Weights of a small mixture-of-experts language model, trained from scratch on English Wikipedia: 128 SwiGLU neurons an expert, 1191M tokens.
Below are experts of layer 4 (counted from 0) of a mixture-of-experts language model. Rows are named router (the router's row for the expert), gate (a neuron's input weights, with its number), up (a neuron's input weights, with its number) and show model dimensions 0-255. Each number is 128 + 32 x the weight over its row's rms, rounded and kept within 0 to 255. Numbers have three digits each.
Before each expert's rows: a language model's description of what the expert responds to. This comes from a sample of Wikipedia text that the model never trained on.

# expert 56
What it handles: Final y letters. Letter y and y-ending pieces (ey, ry, ly, ky, my) inside names and words, like Grammy, Monkeys, Benny, plus some digits within numbers.
router:126093144155086094146091128153098104130172154181099155132137132082057078134135145130071071143120144110168085139155106074116228117127140167105093094138159106197152113133142159104097137052158146156137134189103146180099157080186147140099095150185119112091165107108156125174112071114159175077157183136128156127170057118118101136118144112100144090198110139092120176089123133174128173176100083084117117156080100124109125092139135159178100140153116151119221131120109108168079162129121141140081146159062151130105086124163124144138140169158147120111157113155097152212150131076102162156131129123102137145160101138126121099155134093136126125079118162132113164146105112136139158126179039052124118124120145121153137094115139098131098127074145146144154109067062120176107128191104102
gate0:093105175114110138111124109150098108096139123148114109155116160148123119116126104155126142148110134100127182148128116119100135141157157137090135129137160180099148094154144166137109177118136153122138203118058139129129160112154107117132111135119108094089163116114139131126078128188105106156153219112092131087110030118163136078094022106127078150141103098146098115113107111129111108207141167143161165113164076192100104146171109179131110046097044131151197134157083121149099076113096112118137103128141105120157103126164105175148152138189161107102130098141114114163115148144179147137147073163183221092147140112153148106168129136120100114155181162098084078165064135147150108139165183170099108143181085130117141136140194104098098142137100108102130150063107112171169121114094038
up0:233119137106121128172161178102149067145095051135136168075149106105187113136167145157111150187087137123087138135173101124147146144126102144155134113127126120092112138123132114157091138137139119138149137201112112145134075123135145141156127166121177101188085165181147101172033125154121132121105114098080089159099143056169088163108157140134100162075164160155164135110090162078157164112097155119116145139048066081069152138103157152116143145135095126117122094132128136093167099056163139121157113135160129139139131153159093069159133164119158077128179079116164058142151122055085141161127147117140147116098073149031127152127162174123130091158141132161154166110118116134211175190113157123114153153131122165115101114102122157147140134079076130123190135111093114116122169104131094

# expert 7
What it handles: Word-internal p, time units. Mid-word p pieces and prefix starts like comp, imp, opp, resp, plus out and time units: incom-p-etent, E-mp-ire, month-s, years.
router:144157129098160167052109052169155160111127139185132157117116163115154134091134189126150131148128128146117123117124082081153104122161099113126139113107123184090156161126119124136102129114126155176181163145152135080122089114093114161098129090171146117151112081095174069081132114147141143072192108147104154146068100138123090081131135115063164144111071109116091050111148128086077198106146191167159099111114121127122155139149153157148099123182149107094154162113138176060144147186174129119147109125124107115121076061078092189113125149114164103107097114086106219147166185149183144106105138136108122194081129088169170132122106088164126162124162115121170129160113072132166129071101115145108148111130127129072124172113177081134163114118079103110132154090204181117117081100089149
gate0:088123149090126179112124113191171070146154105180111128071081168118177092082109165084164152159157150095105141077142123139183162105120159133151069097145052117122177109105084112121100132131157088142101048171105117097132118096091055191147151163160092120096143110130099126105124188090161085134108196113083145146148115148073151096128087124095133122127123081089069155123106132162106148116155123097149094091102134113168148117082116098173107119175142174123140163129114113139138147073088112139143061099180117161081126099205125119184095144140128124103122066141077136069196150105137125156134138135112140126104135103104072098151138116168119132117134115116085085174123174099162138080093145087160140192157148137187102216187108083113148108142135141079107147089133161115167148130129096
up0:133106176141150198149198102117186157096144127177112132111153125234121140158129129142145163123079131209194156152090111119156126126142106112124121147172164161117146099168083170138131092174101106168156142163131163118120122137132159100115106169146129118201161105119117147153107150182109094125112117130110128205114099151093155101128109096136132096083113092109096135170122052137141136137109139128117179115086176130115144134206128121136185143141118152142117133146065134144172096103144117147169069178133161101118132130119140175132146124131108111172089135173145134147088029153112110122124078183122150194150075149072079160115158176117157074097065156067127051140072146137095120135124130155075050136161183147105082143148174177113165161118131082123119113147124169152132082104116121

# expert 2
What it handles: Relational prepositions. Prepositions after a noun, mostly "of", also from, in, among, within, as in coat of arms, species of plant, Woman of the Year.
router:104145125089114134118180141091139200106111132102083084143194136154154077111148132149128128119130179156122136113175121163117112087199169070113155069143061135194091095131101151095125114090196103064150135088128131126160196141127119126131107094143132127097141127117079112149129102136075082134142095116144122162174110097072115104071124188089172056152115137136098107148114145095183109127143124110119145206104155171128170085161135159124150095131143063120143085136182086109135165207215119115138130131110102107108137190169101102136069098162200093155117094146160149161114065115152165113092133074141047123163134127111151111138114154107165076166102124125129142119085124089192144075127144112120103128098181071108136142105086107128119165144110115144150090136110063141107138090146158
gate0:170113158109122115124129085122119162081119074074162104115137160103166156129132127113084121095090167118122119180106084178163093127092132130154094075122121134108114112159158120167116161170123096131153118107118095135173225118091121097148141166149216176157161063116127151123077166214127092146151076114115149152143089152084095167138150106132167103144141129128107094115065112110137092128175072176094162097105132164118168077152099079105120107124128142164071152158175135184146163104079117147127131177123098157210090143117158153119139079144088141129125126081123174202168165156131151161105116111045076169111172141120132109130140110119062096100107128113162091082155119127145133139144137094113083097111135223181106164107162087130160153168084136154103084147097109164157161135136180
up0:103110147129132102165081155137156099099151136127176103150078092129143157146135157151151115103106188157157147128125115120109166156102118119178071171086118083111133096100095152129107114118177120177148132147146122175143114121085065084093058073120182145090108078141117153126155126108121098107102101117229151157134152172094192104097123099136096156151096141170106225104141159115112170123156148122199152111117163143174123096089178098147134097143159154111078144152147077087172126107110180136156099108081143093064207142169122169101118130133136166106103129167169134160136142125110049175108126080120057143106151101149122161145104130102142087101142065081113097178109164126129167176067144100135142087176138100139102121123144184099070157157124110087150181103108169165106172153082103

# expert 0
What it handles: Short word-initial fragments. Short word-start pieces later completed by suffixes, mostly v, la, Col, cap, Port, as in v|ehicle, v|otes, De la Garza.
router:179141213108123177111124103114076132123178099148142129082084095071152165127150116134073141095159161137201106028097145117117118155106135103046082108117126077129090123103185047144122121130089110116107158087141124155141120142117115201129062087143099136089129134163143163111151143117100099073151167126113101131137188117140120122087142156116098157087115105137118130130097144142130131084120115105156208138145104120138129105108145166067065110115114147128109096167146102109128119172085161090110165172098079131116184165116111115187122156104142148121185090097131093098121110118145109113123087194161148124174049166138159115084079092146099072172137158127113131150166161113151116124140092107066066123134106133080146091165071125168137107148148131139084131139088051059134142131152075
gate0:181171144107128153134098075145107091159082179167088123099135149136116062129125100130175083199131146093181079101102118112161172072183169151112145091076079124133084175147131143089204171139090130164113111178101148151177066088076117078147165130156089155116153121165140160169158087175111138153129152145111103159150150119085124176186117099093111083104096094139123112163118147168095132111170102098092132089120140212097130135124109139119165083146128188140165165151142133129123113074132148138168112116078112112150138115126080150116084132133095145092096131150090190110082171220073129100121135124134118145185067126169133076129092092112138171077167057184144120131128135122126103136170073138112089146151119146110152132150078124110120101135132126141089107109189091078087103162162139
up0:115133069158173096138086164123138142180136158113083149168121071151163172131069135079090152175098061187138103137077175169101126161158081171133133117182111135130152167106140187089096127121136076116130112079089096093060081166185125127179085084122110136150126064162039157128094103169180144161123134116129068119137131091127111120112100166134138112155127137135128124101095099136087091120100144157166118142067177176109179104093109103133156121116136153135134154107097103116124125122093097163052139110103151119173133137085083106138147184073066144162154111116135121201172154062085097153177112129157085128131174081138106126072086129129142144137146148071168152139124148159147083098135216133149101129147175112102100162129070124146158091156135116123129175138141156128069098129125092

# expert 45
What it handles: D and word stems. Capital D starting names (Dostoevsky, Denny), and inner stems like qu, un, ens in commun, census, uniquely, fin, requ, consid.
router:126095106099095110169111148165045122134091122096134119120170142088164205108048107078143146114145110150147144119063102079146154145053153147122112169122137128113136130169123108095125136100095097075200109120153104068149132212116110169113146106106142150152082158100087071111119094120108087148110145114113081133159132105062167178104109131134110124070143106158167104164096131113095118152161101132096122187101062164102143121151086161120128155148098160138082193116135076074146115134145140155087091120147155126055116129107157158197107128138106134069164143175121105131143100119117125110181144091130143116070086144046140132102086138120141160093140121153070167111152199149182105165091160063182119122164153119072184188168121160062152106110130124110128120169109123134128113150154137
gate0:148115146089106135138068123080128125113096174143090149083181127130121113113146157082104154184161199130115124068170120132187167095140192152168170128160126111095144117106157105071164165074081093083140140132106144140137165123095165069122134074126129146057203149077161101140197101170130192142163106110109111156125097111132191159136151172162139119115135152180127137126071143116142124083183145088160197145115075103132155115170158097090116112097153093168091156103133178122115102131116139129129086146164193089116131088110122097145132140121069121138073150127162118120081115106152133145059169106074112095135140148160077085134164190058083123125132081213132070147170160162155121122096138053116110088113093158097160170123136115112136146099127087114126124172108118130138150104126093
up0:142117188130116148077081152122113122109090190153125102135070082175139135087124138080091155141126146147136103138135178134092124156151184077135145118137087105125050083114156171167123146152161115123113206113107087131127152157137130146102126134115133154085159112145078131102166152152151081156114185128117137159134124147082160135101150148115148098092114145154085177156089139084126146068153097142151177142165158114130153142159084078124121127076175150123100162171132056159149145095130114171115154212150167137071129086174140127168101149104147172120119167125192122166157033118096113132137107173093148149184112159104109134135138145129137158156190116082111153119133199133075165159162132161119116065105130187177168085052167144117137171147076035150123124106093169075134132139087145

# expert 21
What it handles: Inner i in names. The letter i inside foreign surnames and place names, especially Slavic -ić endings (Vulić, Uremović), plus pieces like cont, att, ari, ki.
router:129135049158125150092134139140135073102147120157144091145071134122148134102100104172168117143127117114085072144110152137105117144139128164137146122126115080118168101143157131118118117132092158149199153112228082146113225104153118064088042139127093144130099128125199192124142124153110113081106166098072118116120158100139112134167175111064148046100106106170109083113105132157136124131117126077179165157066132087123173183158143167144136083129104136145106079169051170151103068131183167068100113183123098088139139127129165137122167166079138118112104148121111093107110118114111144148053069149177077159137111136130109156138136151124082163145110161099154132039117110110144135149166106107096125132117148117088118114092112149122120103049157118204119110125123156092175120094121129
gate0:141139113068124167093139120147141130138147129083117170146139097121139073154130135128155156138109103116046083160089119071114110147086125146160165181192151130123138131098171131102163188066088108121092117112122127111094133120134132049160173089172131112069147151150077142138152141166197103118142191116132097183130173134136117123128133131096131170142106134127109103152158124126075103051135060114073115125087114136090175145136088137094110141048121120112103145146084044143136107103124085134251137076147105112166114107102106102062152155147156068141125114143146134114079145091119099121140187164136133114120151091097115098176143117162111123142177148091196082095088098149156092151174194187126167107145166115156121143096050143148198135084103141134111138161109107150111109126138157
up0:124104154101113112127139114122139104130105111134192131156083102107131105119084086120164087069123124104074144141130157134132132080142083174118125084139144081106172129142153153110118108196158099134102095129109135141120171123132148086117122058169109139124130156104111187101047173117124128122188147126057095130177169198147116151168077134087105156149069107194133125122107144089097138118163092088079066106124142136161117159140087157093130114083127157150147099132143139110108148097176073131231135066169141186154155118132097129143177100101120151119132184149142100118149120037175098170149140131151131135101214137092138113092108145150120114043154148123121119128155103099152093139191225145155116142095133131101109129175099130113186156115079144151162204153099086143166127099145082

# expert 36
What it handles: Mid-row cell separators. Pipes, semicolons and dashes separating table cells after names, titles or films, e.g. Barneveld (95.79) | 16.
router:187090137096100110120151115114152121095116135124154153169118158180137159170100161095129101157126142081135170133146083131159140177146122140100108109113120088177140097088096149092157112129120149125066072156140173102153144048076144147152160155116135151114143125119087199134177157093170135139131107123087090111121125123157181159203142119139118192124101105130143183178140127174161124175218093169165145126158149113139105105105111089137072080118148148108124094130119107109142124109161107156084106094076153170152174142102101102103155113135201117230147121132111151064147108204066108103122138146124153136123140125108078100085146154136108056157165126127134089075099140052079110031152142096129126166111156076170121127175174136109058175142113138172130144107126072102145104125133126
gate0:115131159154125106062130142094189110152095153136139211077130169163167119162107162098126171163128090170155183139154101106122146137149174120140111142129174139122131128133119091150147125182101094170089137096184096128108064136115121140095143109158151131171123131051119159163105107136168105135111111110120141131176126072154114093092109195190183132175128110108082123114145141081058177166118177129118092115187094125165140102158075147115116166181157151103172080121097134174202115128117182130159095083110100130129174103161151134144155120076098170155100106164193127121088138171078168090125114139093136128098071115136130114089087125052108159088131178132149138171039094066135139183129083095155133132189143126119165140167154109136078134126141112095171191117109128164157086128129105
up0:137061116167077104104103119138152144131145131145111159064098093177174170093162156140177161099144074111111171167130107117088167185087149139123168132117090141079077114082110108070144087089082128124147160150175044152158103147136114140108135139104075055131077091117149120106095097092168100089116127145139100113120125081171153083099150126178150121106120166077148155134065102156132116110113095097151158080125119120115132145102107157161165126117157127105134124159140137094101116111092093130174145086173076146165023093114106173121117141174190117136175126057134152072152099113163126065085150079161046146129130100122118080122122112074121096085125156150103146109122151071127115094147160117152111129099129105106121080070170088158121074194178105087148115111145078107110149160100099

# expert 60
What it handles: Heading markers; taxonomy. Closing == and === of section headings like Description or History, table dividers, Latin taxon endings, Cyrillic/Greek letters.
router:182155129123127131141096195139109154140119076128113130141056111095076137173142044114111100121098128063103140110167122125122134100084074142093131128125056181150167130164113167147141102121127115120090116158108132152140153140107169087131188126119105120128112098180134112157086137077083140104102178099079153130172148080157146098131144093107097135116131126150168136068128122102137124208159097125099150129099186096076184137092126145157126192190099105136135077084124074122126137110178139158225179109144103125115163104114100082154143120119146106124153095097093089124161144127207161127168174186115054090085120178155146106113136177127172152092106176045158118101104128146143042089150131144125123174118136128110120184141110161092107071122168168108121106147102116176169142097150103
gate0:119120075132145132155133126113094092132081096098133182109112118139159168096118094153159142064088164120166172121154148129138138122137108196170064081131169072130150090113170161133124109178095131169139176099066198064139119092112144061117078120113083114146195118140140144142163136133120155154142077170153135160120113092096129130089113165186107104102144144127136106094117103143139152129150084135144151104119083188065147097103126111144141121157134112074065175043142164116146179105115114125081140112105120087062205096145109128130149091128100178121128158123130103125085121107141219121130159158114132131100162126156043113146175144131095150153074131128114115103154129147148081121082151102214105152143159152136081116105121146041119099161208140171152113152110118048122106148089131
up0:159097126109183142186128104148112187126127147124130098100153094130165098156151122159107140095047096095129116130086144146136153133110138118109146181155128154143117113145133156108167237127140097038153148071127160115178100100069165140115092118109167158112142164135146141105115098090129176098116073155148133123144169079171172100119149118119134183182103124161153116167129153096134147129172171181130071075157150100168128097146165069108159116005143115167145155088105095145155082136122130156102086177074182154134122130159154139143157221045157175163137129136179111120092139150169077176131148127144103110126109140176068163105176073121185117156107103126150128118095162126124151086137086117157129146160146143070149130124140180083108175134105155141153121099153118123104158159126145

# expert 5
What it handles: Year final digits. Last digit of four-digit years in dates and biographies, such as 198|3, 201|7, 199|5, often followed by dashes or punctuation.
router:152174106115092154110136162089168128186171119043143125089122109133109124158078122135133140151087138107046151097185104187168137120143175097101122053149091147151082101139151167193103125111150108116135090110105114129119139095122090127182094198109132154098168109151134167146162104099117188148128136102106118133162132122107162162041079181064109133129109159156120178167142103104113105141186087138113157106128166150135122155111091114135115117088157126138140100111149125123109127117135053137215113040145126126196114088120101080149131146149123095103095147129183195102102157061161111118141161107138171123030193096173141112112135169093157097176160123127165112136092127077159145113087140129118119138163069149140089103095127145141114140152100181112120139176114129200115174117118159
gate0:132096165164144106135099157102135125075166156145154128113081152142091126082146086138118160198058145153107133168139189123103146033140125055170069110163111119124101149114094133108088107167124119120213150095104128154100137168104120145120178182158102116150124080142145061113172166110102095166111165141154107184090150139128074150067144097116168136156090058109155141125123106134167117142139156157137132110118085134120140161162131065108109129144114087137130108112140111164149113159137107178163128133149167168185147194117153150109135220103104114131088172187068099139126138116134108105184123070127158149164129115148138065144164148075110131128185101141111168108157056115207079084141169082078143134180174103137164098163131143130093180106185088148138145139102143126153139107112107
up0:083120123142069179166140093172105095108146162153103109147118113174131141165119130178055107132141108125188166096124142156091108126124069118073145128165123128163163124104108146155129184134150104245099188096085157117131145110080106110138143088157104107184182112129113066091108145156149128170125083116132171145137098123045185114091116159185163153132167127187126178097108147135102120116137111126142091135137141159102143120092088133173179093113106113122158165178132156106128120089087067179136113140151088138124089115097129116181107073130079077175122109148147139136159140114143116105057117171152106079114125143155094137083176087103122088160078099147099104166191134122121164126128106126131125071100164112150023109140080080113133190173144146140097128090120108161137116182071145

# expert 24
What it handles: Word stems elect/pol/act. Word-initial stems completed later, especially elect, Pol, act, A, dep, as in elect|ric, Pol|itics, A|uthority.
router:050083116083100120104100128084118070163122155131193072122133101094110105109083115122150115127107093089140147091132112097097117170103155093122129104139157150111116127143128084131089109115097101144123145060126172155153167141117163118080098151121167141059128144127170135164147114102133100129122094112077086069155084136112087188154145082169105145133140095156110084106060186152154116159111133117127222162129095059184106133182150098106081146116085070125156160211126136080136126189096150124170148109080122132149153129069064128101149139108081175129109112163091099113132155162114191111129129195124134140154132099090196116077118100098153087145133164128078181117175120084135088107125106115131109115104177110111119150125143182133197101128157129182094102102102141124134085160077060
gate0:099162139121094104134115161127147097153118160105180131110108137179146078117130103123131137173121140114168128190089111101145093113072140068132095173118109111123104092138149121122113130104118064130125095131109145094075159090092105105158130132116173128147096138099102133167169124080205089046130152104099133131160139148046145183120099201121128104174157120164115091140109136153169141102086180089137193176172134118135091209176133092153104058152094142160162154148176099079098124104113090144182165104099090136111150126167095119133166119131127165111105152165176187122174083168160090131093100113158107141049172094141085125089117156186132111119168085121137137165110198151089123105162115072200185112145113124171168173135136130163136150131180157108077147178088140129135140163099090
up0:142107120099150121083151126087146178125148138126157114143089071135117118155145108161140120201156154087163082108045159155142099122118153147108113115169128136135158138142170128154144097118150078090145140088146140115131107152113079113114158142088133154149103101177133186141087106129099030109093180077098139151147141114158144139094160124145119179110140114103132146145058100124125156224096138082158138159104150144109142103148126102119121129092167140113116167063166123133039109185071145050175182112146127119122118191129137146219125103201136150137169132140102055121099132136108110101092141136195161154137117086173143111071134110092165138068139160131129158143071114144115096171107211114122127070093124144125134122117152100067134146122178104073077135141134139123174070071148156

# expert 30
What it handles: Line breaks. Line-break tokens, especially a second break opening a new paragraph, heading or table after a table row or sentence.
router:077079118201139167103161097103067143120142152046154151138153128121082101183147090108163117109117111106124114103102154079182156093135130080156113154097124078078091134124153165126181151141113083151154129147149130115082179166112084129117194177161087138102057117170145142155138184081122098154116121140119147079159120100143124057140097119170103115085133139163189105172151148150160163138130124089094156183128072203136115048113122154125154095133156149113167149116123110119142165133084120114138114131171226140119158122131149111098042156105141150116080141122136173172116107128189129148142140129128108136162161129178133169194112148151152135103140127173167086100170175082183169155085120139135156110105154116138105173136146132078145103196144100091103105131089111172083138140170190
gate0:135137126158097114145138166098200152073133127166154124113100118111121149094114139175125109093147110146110178063158093128211137170081158103150147164193138076096120125124134122089083108127166068142121108140111094108143171070109140194108124141179137160179073140075078166160157115159112119097112133150111138134196111105103087085157132180119075190109150181123122103110082110132121134104103139108131067146161167184117121182156151187146152129127144174100118094147111100114115154140146122181187134162128093134150124123119205048114146147126158167059115131130102076141110102117138160115094125183081151072175168161103066143163143127072129089134082164131072173120081144140101157101092144173128164173069179181155132113141168093130141162132125153145155104162111128147180081154111152
up0:088128132145094074123116161124136183110152115185170141158161094103080151144159139104094158087140098095147160141103177079091141143150131153080143177138138109134142083110091096163192078185163124151142151153093115184100129144200137112205111149065153103076133090163161162113089189088130106113107151140106132092098104117143137129183112082134159161171109074135171173126120109071131111103112110063155094180159208106115146120130114139062154113049120159123079127106160117094129050148132178139126178127158127128173125143129109053119138166145115125149129109155165143108114154122159115137104141135103124144055062164155048130146041140154126136132148106154127131135128112155102098115163125109086119172140191182078156089111135156071147097084156121130132133160191128167169150102138127

# expert 58
What it handles: Vowel a in names. Word-final or inner a and na/ma/ya/ara pieces in names and words, e.g. Mon|a, Al|ma, Se|a, plaz|a, plus mon and ne starts.
router:186091050095152134101093150154091152139132126127100121117093128075107143096123139130148078136061084088110097094145095104077133123113044160129129127130132179099158123181103175088119163110078172146096080103159182081146122178175159187146145102142039123085127106146118172114142142182070129109229123109112194121179149075115147174091154151132144127133156063117129172065149123102108149137133147074166121161198101119088156130132215134115087180203094141157141146157085108126136104066079152126135112100160127113102122165099089138164143106126101080170131111147136083117122102134096133125123152134118086163159122128088146138128124117086099123123116180098120058111153134082146136152125103144096108116101121137133151235118154094160146163115134141111106115100152126104105127123128070
gate0:112148118110104169152097131076138126161166066130132176109147209120184130164082115138132125202106138130091164088113075157135170089140108164141130148110092140103152094128097155113162125114106097125118118106150117088034149106144102123147120106168110141122104107150162104133112179170109104092140136042157178201183093132104106207121100179123140132130131166137142123155109060099119143135153177061101101167181178122131094094139135136128071131153143130133160135049142140133173175090091141075113098121108155113159124156150147152143112111131061118152132106110151134088054082149127147067100156179113122174104170120142087155119127130101124166082113127162181123187108125062130130147144095116118147117079100178140157048161119091046173132177137136154139177140091134063100133128165115
up0:156108046163111123074147105185141140143155098133168210112119143175060155095162114094092165125154105194112108118104144102126172167129150100164123081140204079070103116083181131122119109124185112141115106091091088109184145149106148080125084157118167133137119125126122117123163137030116147156171126113168134098056180134152096109131129090141160090159129179113081132154130116179160098050086175131179104168100132164084082131148143175139142161089080036130059122106138132143104134086166107105093116151124130135098135107097128130170138099110160089060132087148150143166124212142125130175157137121136150135140102135133143156087173038137160120117117128162160090169147144142132137107154166094166166131169138146075153084146117127148111143072111135124175102140141090142121121130121161

# expert 29
What it handles: Digits in statistics. Digits within scores, measurements and sports-table numbers, especially 0, such as 50.66 m, 23.22 average, and table cells.
router:129113096117140131085060168055149130140136055166137114138092115160105148115150088107170125156131134110131125113172139149125154104092172145135138100176092098165146163165118131178098108106144086095132179106079095087055146134128119131143128132112076140134129103121118117166140140163076122176059118126125161152193209163129119154096123159162056130096114154081111160129101106141140172083138145178155122129182105182157094136125145140138058122114157127146169116073136092146115102110160150124138105179106127124159177072092175117121084118126066121125118209108101155182142157119101120114152134118142159158140156106186080156099118151172095110107118127198151152159176109159162027137136118094084209101155084131188143062109123184145113082182154067155162131109129142178126135147133127
gate0:106151155113067110139114130065064136127213096102106146128122167134139120072098146133179154178157189136122114131146110135135175107160026085133162128144145078129116104086104107123123117166084157098037107090151104117123134083101105137158113102100104175120158172185141149156092066114131067176085111147145149125172142150136116147134119129136158133149173100155134105130150170140115173115052101160126074150113151131168174164212106094113090125122118066077189098120109125109145116103082133165150157116128141088147190113141106123156155082086150104145142173118099083136120135180132086088086112150134077194119186113156147135092193142100113089160097130092113143133138140153146194144139123099130107159115083125100170167143114131195163134128165103167178140153124086111148198135144191
up0:171205155099108190129185145091134131165094166127128103115113150132059174154117119183117117099176145105091146115157108121156178079067079146143149148189143082166142162134103117100141125175120093151142129160146128109100109099123165139089134161087117146134122149120138157185152162164134110154125119114092174070136144144118119170091112106136109130163124155150125105215131137139122048162135150124145173066117118126110112169148078076130156116099172102108109157162083214117110147082162166155079102087167137073162077112097117134119125130134115147172171126114150070063169184147127119134101119078140100101109135126157188131110062133123107080088125032128065160151139139140129145147163106129123185143142141078084112119181111158178156112067185166096102192107122130171167133124092150

# expert 51
What it handles: Noun suffixes. Word-ending suffixes forming nouns, like -ation, -ion, -ity, -ment, -ship, -ings (relegation, collusion, innings), and role, position.
router:145151161162161125178094115179140110094136160112102152074131179128146121128125108088113121180133136134116143176192152144174120107094099102159119154151094183110131140135014085100142148215090140125095107155128081130096128107173091142153139159118098060091111132131147112056157153100168130141053180107165162074131221067127119108135103126143141164125079106128100135150098143116124109144107159150180101086133128125226193102149090173129075166104086132073207167074152092168172136105150125105103123135114094106096157078153181132158125100145101122123081139136119107121130146088130046135111074125129115130096169137110145125116119165141096171114140080139154147101141104131159127136113137089067142116078073158162081114142141053122089091145107165115101141137107138127116120098092098
gate0:109160090154084113091151083089122082108166107064118152080141156121142082143125104073078140141149155163128124116120171126109101167128143144154136180160170185149136164083119088124102085143156049074158121117098169134108152123127102139099180120159104056118153148095159180129171174098112147160091114084178145116220148133112114162197173159139163097128120121091087115084165137067133137100121125169105117130140167105124169114153137120102136097146077119093198105149202139122097172146091093161131158132114135100121139138115123152133100156106169143107191130161113166097198111068171070124114145109120159108101097123116098137132156060089079181098153024164131153089110066192120110140128062148115157121120113089119149157145142104145082093117120123091142076136144158116181117099170150
up0:157142129141118150101101130180144094184121158182122102120169126154131167159090136166167068067105115101140119120121138113155107163067136114125088104064137115148128141126126135205108180086149093121096154147163158155093114157112164174161127158161195133175171100069171148154107135180117175122115137177153140098079210137100179134112160167105085131120155117144182112036097106118126131095121095170105106084173141153124131090120131155134075102141064114121128106125188157141178130138168133173163170134149138116113118110119087072091137175040139103125156138119153147197145097161099185159086159138095138117138113167129129104181140035070101161118155096095101079154157130105168085090134140169116125148129127118143090149198167093166123091083123144142131108116181127141139120101112197

# expert 39
What it handles: Vowels in foreign names. Single vowels and vowel pieces like u, e, ue, ai, au in Asian, African and Slavic names (Muk Yue, Siddhu, Seidi), plus Gu.
router:106109124096143143111183175112113200215134155154155116077073131131140136152185083156137135133056121077066108156140165105156129162094161140156101147076104119111124115102151157152136165114113178119108124101114089133151126112184177097109133146126091132136122127145131137118150157130171117117146075182121136176116114083180105137089107076141101093117156080143115100150061112072138119140098176057087185135146202137117152165148171150209112106172103170095044129184087129128184157121138112119113121145164218167170134116078156133107152167134113133078163144108124127128130160142104069116096148140106106191103120159111129137155138073107104118094153104070153143082082112141142078112158180130170079141165086121082164173176176088096091124104156142181136114132160126138100109099158112
gate0:161137152084132188119173145128119093129101093116105127051156100154161108124129187135101116119112158107096150118065181189128113117161125074125152114107147100134139114155169112126172160122146103178181107109113144130102054073083163150163117115152159137141073165101159109039107129145097115111168116121111140182121083116164100148158132154158172089128144171115135131092152088069159158133132099156175144152127139171100165134195128132167155100156113087113149138120061145146193128097202117163168083118157181138128177095136152111065087084102138145129141119098099113139104114158110131138112145160142153064138134099133061175120221193164187128138141124191074165174164136123135118107135059146129130190142146157086165140181102070143170127116139092147140130123173134158178100149181139
up0:152095142101119150106063086120173149148118102170153124093097191107113135145077110149152150187096117134106117141093062105081090072059105149160177140119175118133128138116127127142123164096107086147143137134111142157159123165116178145107103212190126149088100199071141199118150164119134153113098165122109113189142103160154188144175132131193114160060155117128131175173102126116115133143120083097105123135137120116121083154105106100165165116103139135175111176141118175165197173133135042140130148110111143132158126116137069135103110098156130100099183200092153144168140159119121136101163080151092097124139144085130071118133170155176046095047124091080066117167117155171115115103154110132120096171117091089162127089097165133106130124160104157097073128095161084127091119118104172

# expert 26
What it handles: Coordinating conjunctions. Conjunctions joining words or clauses, mostly "and", also but, or, while, &, slashes and However, as in Barbados and Jamaica.
router:114130085182107137127101165092085156158154115136119183229122134138161151148133127082129122109141172147112110151090099157115169083117141159105151123173075137125124093114176144091175179080084152107143100182103145120053088174086144117119169144128133107151100127090112144126066107128155058135085125128147139083111007160095118070110086117097165132161162099141098089149088118132170156132116166164135135111186131212146149098095124049094105131149178119146108159123143137122172026098159106062146122128102064147100088128144158167142141139134128146148118113126129150123110120094140091093091096077162118158138151150139140127094115085038166166167102147176093118148097170138137176167153148191140159152094145128161089095104123103099114153108154146170106139176088125124151159150128133
gate0:099085126170151050195141093065095129107134148148100164100120162154098135167149134121125148122085060083186137141116103129189128128201171111180158110132126134179157085154134081112132109129195125140175142112130125085131160146163117139111165104176123120096097128127183090137079096137125104117164138120180132106221100108116111164132134066168118130111118146060137181110115120187126175147120090142150133097135127082174171144052136116122124169177141156158127075156150080161124164176133139114164150084141067114112114168168103107093182086163170191134080107140140106107156097119103146188140120155046161127127125167084144092130119122135168111116150136181135163101130143153142108143123093144201107106116131145181091156117154137162115159044094120126127116134098129134168043168102163
up0:086167116151171124135161126090105164133148133135132144138121130176135137131181132139094126127113134157108136176152136183102069120152192141175108114080087116134146171125135134094129075092131177124115116139133186120097217140097102202123145160148075120125171146127157151154139124154173105165134169216175176184144155181146148113110087127080179135124134172142080189129102116144138152133165200118088164161131137151170159145169114082121125076158143162133067135133128137080143060170112150132156181108124140128150107125145132172117129129154122195149086104122173119185142156119083125184135106171245099104131122132113158186160142162134110122115139108111178164152127155103177132083115216122167141072198126141183185125174158162145136128100096135105117159097166125112147119080097137

# expert 50
What it handles: Dashes in number ranges. En dashes, hyphens and slashes between numbers in scores, dates and ranges, plus symbols like $, _{, and initials O, U.
router:105077079135156095128163157187167126172144146124087150124098091132127122068184142121107160119072116123153174168086133106085188145152126081127144116134117141102055200155072070188129154105158120106150147121115153168064133100096150136142101157127182060172176117138208104160107218115119081126101160162088155114057146144150112069200201096146149146114123126176162111132121168175101142177084081128149154065131102104105143185140091146113154145089121115136137178145135150124099149115079147119191135124153160116134118143090122115119084167110117173157107099129109097161124150129130149094115137129174164202120110079114090109134153083158124142129142119117133158146124140106103155129107114145153190148197138128073184104118126075128120122114139127104122075170120217089134109091151128
gate0:139084122089080157161122164131138133150109107136110081150140156116165107106151144122144120139102109143109125097119061168168144098117085075147103098161105106103114075098141156111171094076169151065092065120137059156132154186058197143102096127086082111115171123136168114122224119126110138093183145073105147148103090143145181145165098134129158182108117164136155145181139146084088114089149118139158095127118158070141102158082068091130128118187137113145114135141170139063127174102159120145135093173131122136127153130122171110106123155166069080134113089053140156165113164156132064120108130042200088084097151105162152162153155133143192168100154128134104182142074086117092108093101192128142180135157080173112127136123124103151145126084180106094111147117112102093125127097159106
up0:156123202146136064128140148137125124121098108156101155129061094123108114200137091135176076165160072138085130087108095086113100094106206152147103183149095193109124005153139154154071140147142127162176114082133087122126178149103156103138187143158111158148137139108162092076140117141085150126180129127114174096141132156159142138140089135111116143125107163130105091213168130086118147094156148083156180123132120112091122139137093142126166157168120136101140150150183107168134139118145140122102104131104118130182125078147069135133099154107071136138132030077116099173108151130090172093129097095180129099151145127104155114128144123128096154177138159162148145175114147153137138067133126161103124143125081110165145131094075157153050090070088113138142143173140179153090113045111101